From a checkpoint of a small mixture-of-experts model trained on Wikipedia: a softmax router.
Below are experts of layer 8 (counted from 0) of a mixture-of-experts language model. Rows are named router (the router's row for the expert), gate (a neuron's input weights, with its number), up (a neuron's input weights, with its number) and show model dimensions 0-255. Each number is 128 + 24 x the weight over its row's rms, rounded and kept within 0 to 255. Numbers have three digits each.
Before each expert's rows: "gets" lists some tokens that make up at least twice as much of what it gets as of all text; "comes after" lists some tokens at least twice as common just before its tokens as in all text. This comes from a sample of Wikipedia text that the model never trained on. Tokens count by the router's weight.

# expert 17
gets: "1", "3", "2", "6", "4", "5"
comes after: " ", "–", " H", " (", " W", "°"
router:185163157089117175139137096114095117116176157153180123126118102124112098146124143142112115146118121119127153112102158107143126151134159141134083166134120125111107113145086125155102125104153179138099119125154138100147106087126104120129140094111142142143130145110129095109106141094146086140132124116133146134136085140140125110110109132097141111141169100148086129109119095121128091110129104120170163082089160136071169128091155129154155124154135119102161092152100098099097101115130130123102124142109118176098160161079166127165120116130137157092172144128151118115157096097117133157129141141134136119125143136142145126096158118114118159146139127101117128132171136076141119139148115085157113092097155101136147115135144119095135166103118100105085168109167173147154145097094140
gate0:107102089128137142126151140135161135151129083143139146161142139110146142147135152149129134142127141119104135130117115105130149107097130131087170136129165137093119142118146117145125109140158147122157114157132156114151142116109148142148122132142089097117147143097124173146138130140159168138133154121111122151098113117145152117112063144111129103101117125095090116145152117147115144081118165172159148083122135108131125141104157143145134120161100176079154100126134118151135140181140123119140147141044105131160124134094133207113078117180117108097133126089147103133124136117175104126149079097135135131132131165129112066147097123133104134141159109142109126133107128114098119084121092143104156159103095144149100090083138101094166164108164147136169121150146085129148115116135114
up0:123111140117143156162113128134083110139140119135119129109090110124131137124144134110151157155116153139135097073111138111154123137176106161116112151128148145101121148133138123111153121123122122133111163170153116126120138128090172131121116128153124127157104159159079095150088165144145141145140182139119118108109053104149120078111117141119120130148179082136161110153129114119109120128095135150144179158086121072148151147095145125108141106135124143129141109138159066134150113165145099096115087129109105154118117113092139169104133144181151097162133148110104111191132116132164104137102133139089140156137141122131136109110136180103110136168132141105110119155148143083119099128114152133141101093123145156100131128054144106103119132115086141168139146135155109120129138076147116
gate1:155116127082139136102115141102113104088131144152146170108113136097151104136071137145112146152079084101103121132077125152118127130130132136144090150052133121147122128190142124101115153136119154132143117167170089123112105121109130115124106111133118137132118142147098153130141111091109116117115121129179090117132129127127074106126092082098138122143138133118143143089125132130131170093139153082148129088141106138122143167120151106142149099124136118160114140163117058141092111097097144149144121168129146141175081121114145095110120142126103117097084127129122133141155076141099108126113123159120158165131095147146145072115122144088119138127148168133145146122164130084113161142107145074190131126113145148116140115134125096134123119136113105126121173150156172120128131104106141
up1:122128143175142121152170097130136135145146107145118129122167145154072091110114136110133072096130106127119117159194180124134117128151134132168092156150101113119178188126113143173107125129116128155129132149098103134155149133170103096124131123124142110126113122118115137098154180139119148107086162120112095151126107098105145125113151150161060160098093144126156115131114120118140126152137125149166083152153133098127115163064118081091115134129135148106136124112129126163123161149125140122158127106113095108148125092155111109121151130082126115123152126132106107136153129145093156153125121106094162083118139118141098134079148181107131144102128143122139128119109191120131122146130170115101131097138119121099101100110112140069125121135136153167167163150125144166137132119124141
gate2:136139151144126145102125084169124141118121153152123174104131128119093134087118147113106145136136134197122101135136127132154114142133123115104129160118112147137133136113108107113129120105139082203106117164146122180157157116175105113113115102150137133154121164097123131133142160155143096104158131141100135152102121096129100094133148150115130157128158144114141123117146119159155113148122094098092092187107131095148114158097126147145111078160111085122122112135151148131143113109111158149107091082155146084128112116104143122129169122155140115150145146134098094152177138103115135160148133141084164112114117147112190110105102162112121129084119137125116130119153130097161136149112118120156110159129145118132149120185129152153118172121148107133155162159161131193087132103114078
up2:165122157122138147115106114151151123162145127105149140106105148113095151119135136123143143111059154140111110140155143095118124152137161100117086143092101140105152126151124124139089140132117087140075137131175135123160144119173151133114107129124141112136158140124133131176148145128117069136161126151096112141120128113146120107166151140105079172105118133109154154139151119157152140142108081097078126141110094118109159153145101155125121073162123096130148142130117106140113116119104124160150095088107154106132109118076139148088161133118102120127180120142132100123179104142152125127144172121113190109135142176116180129125122180106120121136096140116172131159171149090154126171148084101170111109138139112145134126114108149143143118092145132145128141154137120156113143084098111
gate3:139130122112151125096117166128149104116148158134156080099133095136133105083147127141148113109134121122143100111129147137158134138118117140113107111139095107089110122173125098163131149145111129124093122135110099154192147153103125155124095172182106097115130164158103113083114143124090153131151149160156125125126141101131107131130121127104136186152145174097144165131124117135156113130118116096132151144134077127108118115114147156093130126149119080180126136165095080105137095129114133096132105164126111129147137140108119092085128167082131105124093108174168175146108161125136140114080139137174162122156130173130134186061141101112144125117095121124141085136147118128117128123148153133112118157119123111104093081158105144084142094144135142128138149125134138124156098128108096
up3:137113138138138114133142150132092138117133130069174123171131149093122133126150143069096135115123130115087093174088124158141136152092136112134153127109182093162154099137165113147118142109117136112087095089135153149107149095133105128135112139106113128115095116111129097102141132115144138108147156099110173095152121157133116123098130117141135117120129040077117108129138119130129136097131095101137099123166152116166174117141128087133117088148084151137109124100134131087148098115138120101103172160117121158142129133155148167155114140156150160135133089122139115084131120162114094087131109109154139115102211141152124110166153080176133128120136100153129118135125098148114147110164113157131128089104085145131129147156144138081147114132118129118117152134150106131134153125148141
gate4:124141126075112166168117117123093147116140161104122147120125103146111168141137097123124119114087123149107135141095141160121152127137139173101131103123135114115124176135135142141130148101126098162126114117112168137139082096069141173115121084083125097121123121145177129128099097090111147167142153148130128102119078085133127151075118127123090108112126124122117133166111105138093147099156124144102140082164098124133122130105142137122192108134141145144137161163131127120116133136109107147134101105140104171114124111126187121159123127135125111124163142118184113116103150116174122133114076123091099157152150111098092127114158153087116134156085147108116150088123179100145117128162099137167118094102147088128163099107171148108136102151129093136152148161130115132118130092123118
up4:108154154120144100158132157155126162116162128093125114132135131147141081157152138099122135118088110108115085151119109118132147149149135145152130072145079091147149137082128123142135130094141163145126151118106135107112098135108131131171145145109138120098101157157128155182056125111107127139134166078161174131117143144121109125087139107129105153141145148176126133106097132118095135175130138106128107101141116129114159160147156098122097129168142090116130139097094082161149149092130134128143141096121113181097156116124176153128121135116104132113154117125098158122129101155198123111134128117093131176138130164163127161098120144111181109151117114122124170127149106108154102058164134145155135103112117130122113136104097127160145140155103106143126120142124122116160124131126179
gate5:151127173106155152075132118098132122155137145124133129122120183145118150125078140139176119124080116127168112140117139109170141129102115151124095130143150101115111112173099168129149116132106155126134126152176117104171143144129117124159116143097136166153097160145131127137140133086147154118154149096167119122130094101112110117142117068148138144061085101099114085167129100149118140096147133099111146125139132102136174115119111154098102117106153123112133129123133172159117146135095177099161169138111122140121106138125103126107115169174096078130095129160169164123155102142114089117127115146140092098128095150157136094124145114107103114156148120125106138125140164149108141131171124129133102126127116135155115200136160127100140174131108105119130132096148132118094098162111116
up5:165128099087124087167171141129096141152142105063103098136125088119119137139202145122154140111140161171153122079072131076102156116106147151117126053086072147103099122122098120125105116141146143145124133134094122140110110125089138105082122155131073148129170124118123127130134151142106113138094128150121122112106122152122100156132097147113127130143127159078128134129110160098135157107124131105149107102142134121114115108126117127102118108142128113147176137132130110109117106137165129097094127130121114098154133143136161156166124115084119123096153098107147091139092136111112139119131120081126138137186167125116164151084135122159140131098133094142120155136109096116180115170105156141132114133122103129141130082144090101140123155154125136103128145161119145136088112136140091
gate6:185139140135111077132132169139154103139097128159136180149097034117149115144141122122132136121147162165113124100122140121112110157144144166143071092109161123161094132121134084120094076154152123140124100135164136130133117155137098130155117116080089122136094138124104136158135160122156153114096109160120132111059113113172192142111054165144129140139131138128132126187132140110160159121151134094118136137136129130124110128135112121098155159164115159112137129141110157137109142120104138090111123107091149098171113156113132142109115134154117117131169138119129116089151120148133128113126160148120108155130147104120136123134158153171133141141118112110110091130122127121104181127165146131140115140102106134103106128116133127113150195130069104132124135143136100121136157130130156
up6:138170126136142133179161126119152134125092165169107133145121097101138106113172122120153171103144146128104118133127164117118073135152116146171066083097143115132093117131125108130101114142173138108107148151134122127138146106147100175165124116105102126128113150128081138154122164117116135125103075119136127113163127080131184134108107118099121142071150101133145169124121128140095134129143138119089089149130155158147092121146106147113158145137131111103131105132097143135101140107109167086104138092052137123127109143104097162156154126101095127155151159106125144100128104152161143136124136132134147146131145113123125153154155117123150143145112122124143138133109129122072135123171124130137126126094133088127139130148133172144154164097034121104095142133141119114112148148085097
gate7:146106084156131135175114107149164155131139159149129105094124149155102099113116157131166127130145128118132156118136141147143147127133116141126130144106129150126140116153108170146122159113152155086116111145175133152120120094131110126121111137170144152105181154139141091118107168165102140117122138135114107171099155129156127133144131147160117100154138177153130153104145131120145120123097154154103096162165137157145172120130170117106146125104140119150133136129161146150113155125109140137159117124150122161135120145153101086111137133096154133118125134126130162101131181171090114106094127139099071090147115131145119192143171126117159120153110202106078121128163148136190170112126140158143083099120130169107076134169145144144094103112133089123126160131120132129133165162091136
up7:134129097168142143148126123147173138133131139139099103118120120135121104119107148135133160114152136172126127104068160105105140156139111143157140119115115126135131100138117195121086157125151131108096136123170121133093135109151114117073124114164148130096132110120133132104150132170087113126133151143117121140102131138114155117176106167172122117144165167137086147134133146134159107138154132110163126159155122137086172117118144132102185143120131119163117133107151149156160159162121117147172128135192154114141144132164134055084146135090129110125120128124137159127123151168099128135103126149126067081104125124131117156168160095124183116141112160118114104136152106153164181118096133139131125156147110113127095116143146143187126106122102085150111162113149166113120130155124135
gate8:142147095133099125117133104128103169138112125143139130144140132112144152106105106113134088138122115112083117112106135088132168093115139147141070135114127145108122123152126139104141120156135199140126108124113081132112153176156140149098123199127129147176129123100127128193136142126106113108160134101129118129121106141110106168117077124112134159104137143114098097132107142130142140167119132126120129091153106105170154123128115128151147084111123115148164159138152109121118078088108152153175126143166133120150125101126115125096174118124107122136148095170151122154126134120129149117152124105112104157176108141101109108121103127139174156173150121168125155137128113103145093124056122167153133142105118132103112134102141130141125164122111063174108106129139148096099141147195159
up8:108127103142088103153118122116141131159142121114136072134122126125151155176137128128118164131110113101154163124110141096137121072091130116149195154108110106110138118148111125152163128092147078115137114153149126128141087141080182124148124110122158117115131152123128120151129094167125125147091136171135139161165114130094132138120147142149115132118109126121129127094157096085157127117108119135137159128107110122150120117111148049172115118123078123152082077135119168147108126102096093178118114141125132082163130098146094133167126133107134166089136210152150100107133138146124148134152106132142141144122148144144124152144087148128121110119104152169118129117125107132144139108152101142125135154065143157147142142126096141122149156137182171149115148157101109129108124131130173
gate9:125093140110131137110147127114120093128144124161117092130120117098123141122093130123159104117146124180123130101154099171113075123143133147111112117124116156156129109140168111147116098157086127165112151145114077136147104087160137114104111151139149145150115118132176146137165081125151148093101096095109122145102156162111138137117144139131124152133092104122133115133128126139106136096084104120113140076127129093144131121127195135132080135142138145155102135117149146148101119140114097105099142077118126140193125159096134186109126138105111088132133106126115129156114160125104114123114083079141143144126123111103121120146133120085120103114101159092067099116148108122152134180159126111147142103078114134116120097154080125126148117125170116147132135108109081096156089094104182
up9:105121132114126108104129158135129134118128118151129147122112092102144144129113145132177108092119149106161176093124117124117119113094124157139091126128082116192120115144156154117106106128095148166137144190161116127134099154174161106075132118125129108152116088140114121154079142133135119114097133118098123131087127180127137112121158140132089123114074137125132114128083146124100103113147150139186118136153159114148141107127160099165123121132148099121130147160112151141108141122130123131111136122146158156164175158116109121157165162118127084149141133101113171166161190110112160116109116089134161135133140139132144124129177106088119127117116183090130110153142115144128146082180086127121136156120130144155123115130139103140114139124109149125102129116175130102185070091125115
gate10:161111157131104152104142121110147108132120168091143169106126110160148134135119143116106127111100153159120105124140096116105125155129170097116136116138144104128116123137153173094150115105135139120137145106085173109132079125141177144139117120125077140148106148111108143151122151090164137115095154122144174131125110138121140124137068117143163055108138163079089104108138121163163145107133142141097161131110152185135120148109097140158136166138151129131093130102128161095138152124143093117160105115110172141140094158121137142137156147128124130124165108143150125113105132102092119097107089119154150151167176141196089119147117125138099126158134156123115129131119157126152109099140132168135142085096123097170139073131119161119143117125158145107126126101184103129106124108160165
up10:122126125158106104175154097105105175137142110171083163174135124137131095142141138125136108170109144129141171085154133141122163142106107132108143094106125148150142133120092119105126119119165118171099131130117090163137139151135116117103117132082146118136127083093147116103148150109102119111097133137122132115100103115120104159126172174103131188190127092166146091117126113115104136124108100099134102153108127128133117120108087088147142083137166158115123128130099124136123122141141179115096165126151156164159128112158132120146104149109103145126118122136108119133133139110125107134137180115089097107120149117133143149077114070124152139103172122143138164161125124102092188120138123107143136164112150131127113150139154082170108155126132115133147146144134106114169113188085098
gate11:119108112156138113167127117127128156104141165124130118107103119138117147114137131156147083110115098147120118102133096131151134167106151108088108116140135165126084141137150123126123155121137125144108163128122174143090150156113085158111114146107138137141138113118130104123135150133153155150093176140130157139135093126131139157141119136128156063164110131142113093153119129083148170167137097060064116087152151118133128148094127097147158098111155117165122134106097148146167065115087146159124115121144130183134131136140167117101137137131101113135120163125168098107109113162125133151125106113118098139123111105126167086089140140161151112183149102139091115137158169175130132104177129156161098140115133085123116113152158078131108141131120126119128135074153138090105141138133115
up11:106113150118177146111116167117119123100120101185111116118094107176145153111127115104116107124149067131134142060084138119160117153149172119170129101129124120121144160130144170118151142097131143133100124163111133116127155102131155116137117126164107114105136133112077152134146143156128116136117128162212117164143094130117102165144124107110141149094129172162125084113105066132151138122138136124117128147120084116096121118133106123139134119161132139145128091124134152107173089106119119125145142074132139155134165140094124138155144165132098077159116165128130081154144131158115131131153157101150093144162155125156136088135082136117114119138127159132163148110140163114140184103145145121087131129116117163125124115125130097094102144128111166151141174121106161117139129140137164
gate12:109163191149123166111152120128104120132138149149094129123115085103139149130129153114155097139094139157122138074120150127114136149107078111116117113117161099119128137138091154195119149146130078129140174149138125132124139117134110135127114082099169109149155116096148113101153153146038119134118135105139102135183118165121098112170139138105115102121103094166128120111138095135117139135100117116088156136143145140109108088132132138111112125117076131144134098114151135111134171103090097117110112121132140140129167162145158152155145112109124158128147157157134174124111099107118128162115116138105073162172119116115145113123122107101122128181161142154139122104160188105152119139133115143108117134117130131156127128178163145105170139088146139140086134132141107128127074100104117
up12:144124101116139115141109108120155148087110152130094092117169119167091108145131137103106175103115124119136209160106122092107152100120163098145106101127108154163153138104146117093144152150129158093146127159103124097136123134110119156171121125151116136153140137149082135133094107102160133137101133130116131079110141121143124128123130119150123155121139106098172102139158102122116110183130109122154161112110157083131082179147101100110155107103119154173112144087134087116155167102150121120104148097124127135104154112112133109117144109118117136082125149135138114158134112147127141113104077094135131153145171127145109122087100112110167145118121183124065129149153125148075132154122155138161124118099119097115156142106104093128157164120133146158143129132140169163126162169129136
gate13:157123103100144161177149134106163133129153168118112077131101122142117122207140158123173094126103141121110141095130165091102102125139130167118124126100145115086158142112096119126105134130133136129100126126139094117128092116134117179093117142098092133162163115147139134122121104100100094129146175120093204150148129130120119139110091122146123115113115114097078100155152131130091116137110151110168124130123136147139151114105151144146157119133129143151103066127123126075110097167141131174124110127055078127123152125136146114126122155103152140124130113113122162122139138103165109134164104148148112102104115130171127131116136118122107156148143128150097144154102144090095123141109061123102100118142113156114168148151156129085152096117142143137166139116120090136123147130110089
up13:117148153165121141100187152113135155102109158135106171145119110096124127144101144118129117129148093181100127161131117135138130151134083142106118136137114153169151141121132075100156157111153095098157154179109141137104133151104119118139119112102182152171119136141096114106096139123138108144173113124118139129090127103108118122070190142134127139137149177140152095104101116130161115123118147080093131144133069107126097119128137114115100114116175124136087129130116156101111124158119126123091108148142143118137145159102114110144107104146144078128153158077106147134130167084147130122100136120150138166169120087121104128137169115148117125115161139101104152106108110143104100106139136125116159169117143161126076144152134127104143127139151175171143104149185105122144118120108094
gate14:133139125130138141160130134138127144120104107175149109124182163154155148125199120159135143134101119090123118082122063109102072164136131140130128134115143141103163153127118118159124133153104101156074100116111120139148144136110123124146114141115124115138118124106130107124122144131143094054121131135069155168153128081123127145116120134148110145143119159152122151117134139126137177097106149111132145131137145108120144155099113121137142134128117156160108143106152145101122167137105108104139136068110097124109089099131119086084163154134148174114137144147135127148128130109102105174108152148146074127115164135160112134100126132111126115134160099112162126126159084153132187199102106121156141145112121117153104145094144175102134111129129161103079155088094129123116145145094123
up14:108136136139100146126125083112085123114123115090128102175130108127080123121131179140106123146157128136162141164128162140102146099131104083168152167119120134171122108137172115080101142085077183161118116167102126127107099115176121097116145096109132119146141116155124135124100141142116172129121169117136121123090092173139156138141136127169141115117126105110131109144180138096152133118108119117137124182093090115151112162136158123110158147107156153125124135124113168142133067140145137141161126153130134128100142134120150122154127140136142123137130156128116150172097146160117145151158135117085156113152103138089112138155137109184140110089156145141075145129128171147132090151184129099081153174131103137089110135140145157124138117125131128136111147151118112174094119124146148
gate15:200132149124184110099110130129138096184180112130099138128114108108105141101141100096113119137080149149116104121137161084142139141121126156143110166189135146107148084108123103136119120146129171110143137132136143113159105136163100160108127148129116132111164135139145117128178101116115118185138134150103166133117104109116097136112143147079115133118125103127110097144132167123132143106159119175123103147129081110113125116127129127150114112146105136103111108168123108130145119092150110118116102140123177114129112154101089191142122158109140141140104134126123136109110098102104115136109098142122136111114156213149112153137115091098134141105133114101155104144090148102126117107140140114171096117123121166111131086151137143156129105087093135143104124169159135142145154165084184
up15:151143122163128146114116128125144110193137133115147108065098113150144118128154089159139135129106131136066124140128153106143104142142129151128128167131129117172114128147131113174160137126153089122160153162144108143137085117152086136095116172112132108108093118131184076132153125119120084161151147117130160110130063104128065130142134144100117161153151088143104132122156138175125155132135124121134145152150111081155165133122118093116144095124124158154156094123136138136075158140160142105125054107138100145106139131145097139089118141122142128177145135120092168147139156064144131138095121163099140116113135143130126092123113117108160142161121106129142133142126144091119130155127107146157125116147126116073110083145121127122159142085131141117124116167123111165139146129118145
gate16:141138132099119120143113134198105113164115144135151081109086091140115130125109192117120128187155122188121093133097081100083159151146140116155128118129138139119110136114148071101143132133133103132110102115141156096135148134108137110155128114114072123128118149155123136145132117072121115107115133103188116103142114176117142143143138095134173085079098159077128133116139156125111115146138147109127126113131132108148111104124104182129154144157109100118120102147115119123137124139098143177161172137156117131115124143115110123106144120150110115118136154139126129117147127142096082143106103127139124110127154133146157110132126131191153113165100141122178121073083120108156103155119128117138100122121099192100161167114088144155146122118143137124126099096131152151165125107138158
up16:123162107135101113119109113134131100121107110113127155128175170110102132105082112104117138146121083138146125099153129163161135136135150168133149120112116136135165134146134084144135124104141059096159170130096122157145110107137113133124129118164104115104123153104161143141115113111121136139143080163114158172140139127147141144183090120127129137145130126149122114121105122099139139136151129139142108087093129146157153129123168137159159087103177075145149118083117078089129158108114115108118113093125086177098128121100099099126155104112104149155137147141078140077076111121101128087128104065110147109109106122117142138128127098116145110112093114140111119106154123150110139158159088084129133118138157104171152146185159134117117120111106137138104093155107120160130102155166129
gate17:139111116127152126078142114126126129138149164129147162145112116132121100085131178116146140082116133150113122098151155140128111121099172110157121153110129140139129184108101097090112136166143105174190140118142129106145131134092132121161127154105113122132123147120090132136163141132144104117140136148116147128126115108130127111148123122102174125117138137157104150120121164136128117154053133103157106075113094140150145131100096086147159107107121127138100094134132174124141144125151129165136149150157099144147123141161115139122087159215146165105154128135119155169114132147119165116139101127160093082087100123089155092115125106150174164165096117130138112130137132147132142110100111097083145148123091101145117205114144120098136137122097129089144160118114142157126135155126135
up17:180141096174126100146118179094126136083095127103100116107111142113117121131120135132148101169109124100127151129149165137081099085133119136137135081144140076105169116137115132137130108133064114129132128093105106155096106145115121109098114129120128066166157119157144124132115169136121097080120128130156102124150116155100117083129107088117129094119148135134121112122138161168112150085136115154092085112091123124086141113073144142124098102128127121160105116135151121127079122125133121121142109106127129092136109138150096147138132106133170191134124119117144128106135113157122147166128144151117091146094119136168134149161135159167137145125149137114103129094124139087108129195119116127125178144157136112098153103100146130167130114113124104158137130144085113114090153099082094
gate18:131182104143108156118116119114124107120140139122140148112140166126114139091126117139162105119134143082118098106198122158135185168127124125158110138108125127117158075107169134133128158128142112184118139155131092155136140171140120106149123152133117175144150136094140142130125147156144118172107162177179131170122124115119179128133116161132154145123135110148152200108147122150129133129114149122071112100163119121139098103118108131145182169115115132094151109136111107087122121084152147150120139141181140178121128138127171112148122157122180139136082106152093130157159089146090145160144091109146153106107147109122099143113148144117120122144158124150163136144107173136116138143131131155101090103147097155134128147137146131109106125092125135105118167112130105085147136115153127
up18:158187143104118144136106134150113098121105131133199108128126112136160109087178115113196099052151110086104122130139137134100185171083116121111125102136134130098164115139142154089111124089119107163151129157142130144121140158151108120130131103117120164141161110087104118162117150161124162141112170152141072154163124139156162142104160166143105165119128118142149117102168126141111133124121140111103159122152133121138117138113160087138137119097118108115154116150097098088139105134157144184127124137167138156119124148104129104138135158117106122161148106148089138135140127095103133131119122141112162122149146102128097160147128128105121136115103122159116169130107155127083112137116109128117091135120115140119071115111113171071145107114111137104123130135146122132119120115183087
gate19:159148143116123122103143096118132097102171123163131117092126099133130126126167129095132117175133112117116140119146125122139071133148146123186154159146173176110147067137107120130125120112157143124123123121085117116117116126118153148127120115077170113126129118119155106116185112087173126147191162146149104089139141127101120158117086093094149157147156109103122157123137136168152165141133138184099120078120127139088137181157124148075114104113161146113117100097089150128079138138116159120136101160127139091136105108132159137144134106110096157134132137145148134131125163129129139164146147181133149122154162120140090156093116138120128096130095091113154107147141151093130125097141126141151133128133089133083146123109151131116157130114097129141141159135140158103120158138089091
up19:098148133116138093174117124127167111128145142142153126131135112167188157124132103130124149125145092130145103141144167124177112161139149072112136114141111146109100142157124112083090124118125143100121134115130125155119148115139126161144147136118134144140135093111122108111086072147131153089196120121107111137102157094113108138136109112100128131100102118116169094120153129152106105174131144164110089096129122115080122161111148169111110138170159167141146154166137116145091112143114142156129107134180131131121144133144096170119099115115115099113102121083094091129148164117127188085135081175152127112126159163093130076147134118108097116136116135137146137107151168142120138170098120152104128165131141145079140138133122121120156141154105108159135155169150088118132166137133146
gate20:146153145109073130157140144112091109143119130168152113066147148133133126079115168155173109093093116104108126140144115149130146147101127113154128143123133108133102139144085095118094141117144123116128088135099098111107132147129181097095122099125150129138162110099116118179120130125121132113106095169097116116150092125110141158082151128112179116112119126121111149123132161097122116130109142132130147113112113124152166105108161177139131140104061085121139101129101122139104120103065076122149151125121162109136098147106171100202122101145149148127109096142075102135113103105130106180105147170145122123108140153118139144108117118150148127138143126141133093109166113110120123083177122096145145135086129138120142160149136129118140138111164102091105157113132139082155135121126105
up20:138132124132127160134087113133148124142119149132103124179098125154151129166143105127133145138141097133141132137102130159079123117106162134114118115157101158081133109160166159126126140141113170150126115159105154123135131068150082151133134160147168155104113118128143132161149120152100133109126154133115134149134138143159127110147074149142089115164124143115146133149086104125137140138085124111146068154105127136137144168161102109085096108111159122111117105109130159141164128127125154133067087115134065146138139172115112145091133132129091111147139135114150167113128138118124135143155111105131124163107084131118135145151131170097124131089149092135127157160113129138149169161111151158128093136155103145148117210099111112154079147149130152115166113164134124167094086172153141
gate21:114134147122130122108181082147102153140125125140134114123077076144153124169079135109175141105104170146165068135152147149160157114139127168158095129067165136156121129118126140124130119116103102141154143098110116123157149130115138133136119149132105109151131106121150104169124117132127172148175131134148135121115130118141134161117146162112128136147114085171164121128178121147164140156145147093080128137157105120148140087131111118171107108145097096170152157136105089115145093154134103147129115133105106140145140175135168113098119153114148156100149132134180119148111096141140155057166128097118142177123128137156125109151141087114162136158119120134119101118136152083148140121140122168087138118146148139131175119162101117146142112092121117137121124106172091117126143112131144
up21:144111093131127093124095187109134101146145115107145101116170154140128118123152108101093099155166100112108142080163112108141095118114089121110160151179094139116146110172109110121136137138141136156099107150145138149104122112100124156109118139146166136106109145127128173095135135103125131109067124142127139159134137103106131093121102114102132096123135167064109119180084146068110134120122110137196133143111166142137135142122128145089127106120124153121107142122142190172087167112125128121097142147118173127119123112110136150156134115142151157145132103142120126138157133108078112118092135143126116102115133105072124100088123159141150078121148138181137171156111105149142143104090157126154127176127082123156115114110113159108141143135154149118119121138093156135123138110121119
gate22:121153131103144134154107100123132124130148146155157146073109112147090130097119140072126117141103133128103080113145107115133131145128139090119105136124168093142138147189120204152127120130148132130142092108136113134161133112134100109169120119097135148142098170176142078118099137108129150157120097146147135142137138123164117114118111079147155131154132154162134182131127098103175126131155109134136137110118119165141136119109128087124110124135137146112163083178123115134083155137128108145141129152088160142132128101099149130106126144130124106087157164155135166147097131121126107114102103148175138133087154178124126158123121125131166141150148163186169162123091157115128175110111097071137153117146121130198110121165119113116113130121116092126125123158103109153136118151103145
up22:129139136116123120135157128162166132129156087147137123097107083116124118129104114077116133154112120128111117105093147098129117144101158127110149142046111147117143115147106105174102139113144150114129160121125134135134154104132105153130132163116136149116147114157125098126115169174126168134109160166108102163085138087100104156116127172098140125138110110128128113120108105108153136157141112174094088111133097143083111152131153126153126093130100169111142080134147151135136124153133145160140144127115083156144146148122135129151085136102103123138178101074084127165148079173140145134161129152148115160133151125164107134129197102140116148095180127068129117141144126138144127127171155117082142136147120143073141146118094117121099141116135129115120110115126140107139146182135102
gate23:149148180145138151070084143100077144163133128139165116111141129166101130123094169139146124113086123124111124117127139127133107174173142149120107098170117110137130127183103133136126085136169146126105122121111150117127138066125138124130104110155121121112100162131154137126163146116130101135178140119141108126142099142184124137156100153135097163082101100107149165126079102134133130121127176103121120143124127075122154148108118126136120109093148086143126127163114125138148175170122105104140146096114160142121103126126125109147139093131113118117126123143109110143136157107116125126154109179145118157120151139138165097147110084133129147073150166182183162102114143110131148137094145172139149154136134152164117125128112079110097128117171087129142128121131122152128163078118119
up23:156111141123098111160117076113157072132130140132144119066128123113083103169119122125103133144142127161102141102155147117117129148126170158118169124156117139150107175138119128133107138103128105136119142187165121116111115088135087124164121137117113119107110098135134096111125157128115104103153141159129133096142150106091130138113132091124153113084139148150132158106157152146129122085123085124112158108083146127151109111105119094171144130140102151100096133124134181147115146122111137142117108118103117096168157106147137131125151130149137113097140140141110161121105105168129090088104100151141173114144170088158134128103102111115137123170147133168159116141138157140136156112150107099121142134123186070193131160126150101092138162119117093152103127140140115140071156117138179
gate24:122103129117138102110104097122080110132105143167124155117093134124123132118120126103124142108094167125137143151103115136110100156079106139116122152139130126135104101116116117114138169119168154125150078098101170128152120119121105138159097106118114150151136144127128122112101093121171123124120116101123154157120081094125112165130086112135133134143112105125087148155138141098180125095124141118145161122133111136132104107147135133191154150169165086123139089138127151123141126113142124178149142131177158089084113128095148133138088158121162114098142131164154138148064124123162150130094127162109104135158186126138133128127118107108184121166116136154135140150162100111103053131119122111128153146171173144134119136132158150137100114137104123148121090088202163135105113120143124
up24:167119126069172103100146107110094102170141135174115127120089175159089151107118090111149107133119153135121141100129099136155103132116106122139102124094146094158140119153116058156123126132175128149145143132151137134107158104135103139118112142118096137122105129150118121155144094132136117173099149140144146142142118084158132133138135109165131106101122091139119117117159119107138130118164132135160123087124105148097179162121132155188094155150152129104103129152126102091154156144122081110138116116150145122127099124106133122140113112123103117101110138088140179163100103120143128155106088130117073119127117125156070143142107121168116162131094100116124140166159100107099098144086129149154129127128159130175144107125141146058123117121133104124127086118143156155167102167114128
gate25:162099120084127167133120072135121078174130144144112101114113132125109152145133119178134135093091126171093131143117125144156127110133142102098100150130110152109154141117125130160079155121133150137108089138136135136159111124133145114146118120131155130129146151083139162148125122107110116166145129157194131121144111131107107137128120170079097182130140132114110117122147142148152154157106082151144128148147081152091170132120144179150147113159111102108092130148165122139084139113101142181113112115132115153132172110087125117111094122119120132108148086164170144127106107156110126115133089095116111096138126184118148108136085127117133171123148114146136131167158186101146109115131075144104142129122138138147126128117111110107140149103163120111155110136158114127110153100066083
up25:122143159176135109101128149151130131087068141101120161115177133128119142111113120045116070166130125129146121139141123167112134167154137105129149124132131128131124137101135141099184120127127118137159151130130120120113173079167118115130131137144120104149149138132167121097127131105132138123131093119101102149103160123157142111131131107144114094153129137176151137111123181096134155119146136129106104155100142125183075128130107107130132114139106147110145126117117117131170146105115140093125127116127174114133100124156158116124180117123126139162142149108107087116151131146137106133107151167093173172115098128174106159152145176088126101140062158100118128078138100102105106123111162114156109130167114091122179139140122148146134123095087140126127131119112118188149140109162114
gate26:129174142137126153124088135117130138123152116097166154082114166150129155151143124099116129096117133160132104140126106177132175117103145155140082151149096136088120135116133179148128097103138136143112123120188128131162178114145096131154104094096138145110140085169144108121175118120119135119187142130129109137149095131156110145159098141135175112108142118094118163092117132135162124128142179127161174136131133134133125125154132171152114108108176129150193103141068139110112128154140107120125145142116142137160099142157121141149142160116156114119154118117172088127099102132141190143165109146121109155130098162114107124126120073138141117127136086119127148086113181128132141147165112131125130139116109144109089163138136143127132135122122152127124132120148106137148130075185168
up26:151158122099100145115105119111088150086132177108123127131079144145121098165128145092117115136119145131112167118125155143148183140141153141146088129117102160101162156118126134133141138130179126110098188111122125131133107111164134131129127112088179132141133094187135150132141146142107077125143111119137093144124091136148110141153107117166126099151152067120142128121082099158170129163133147130150121149141161114111143168120117157096130128124156128137159083129114107094164097158134110105142140120134136108114094099113112082138139122118175109108149149102109114096106113152106138125145126135104109120063102170134077110114114121152126139141132110102193086152153154148074158151128118116155133098133124153136098129156130112143133087096139143180154093124148107116121124119156116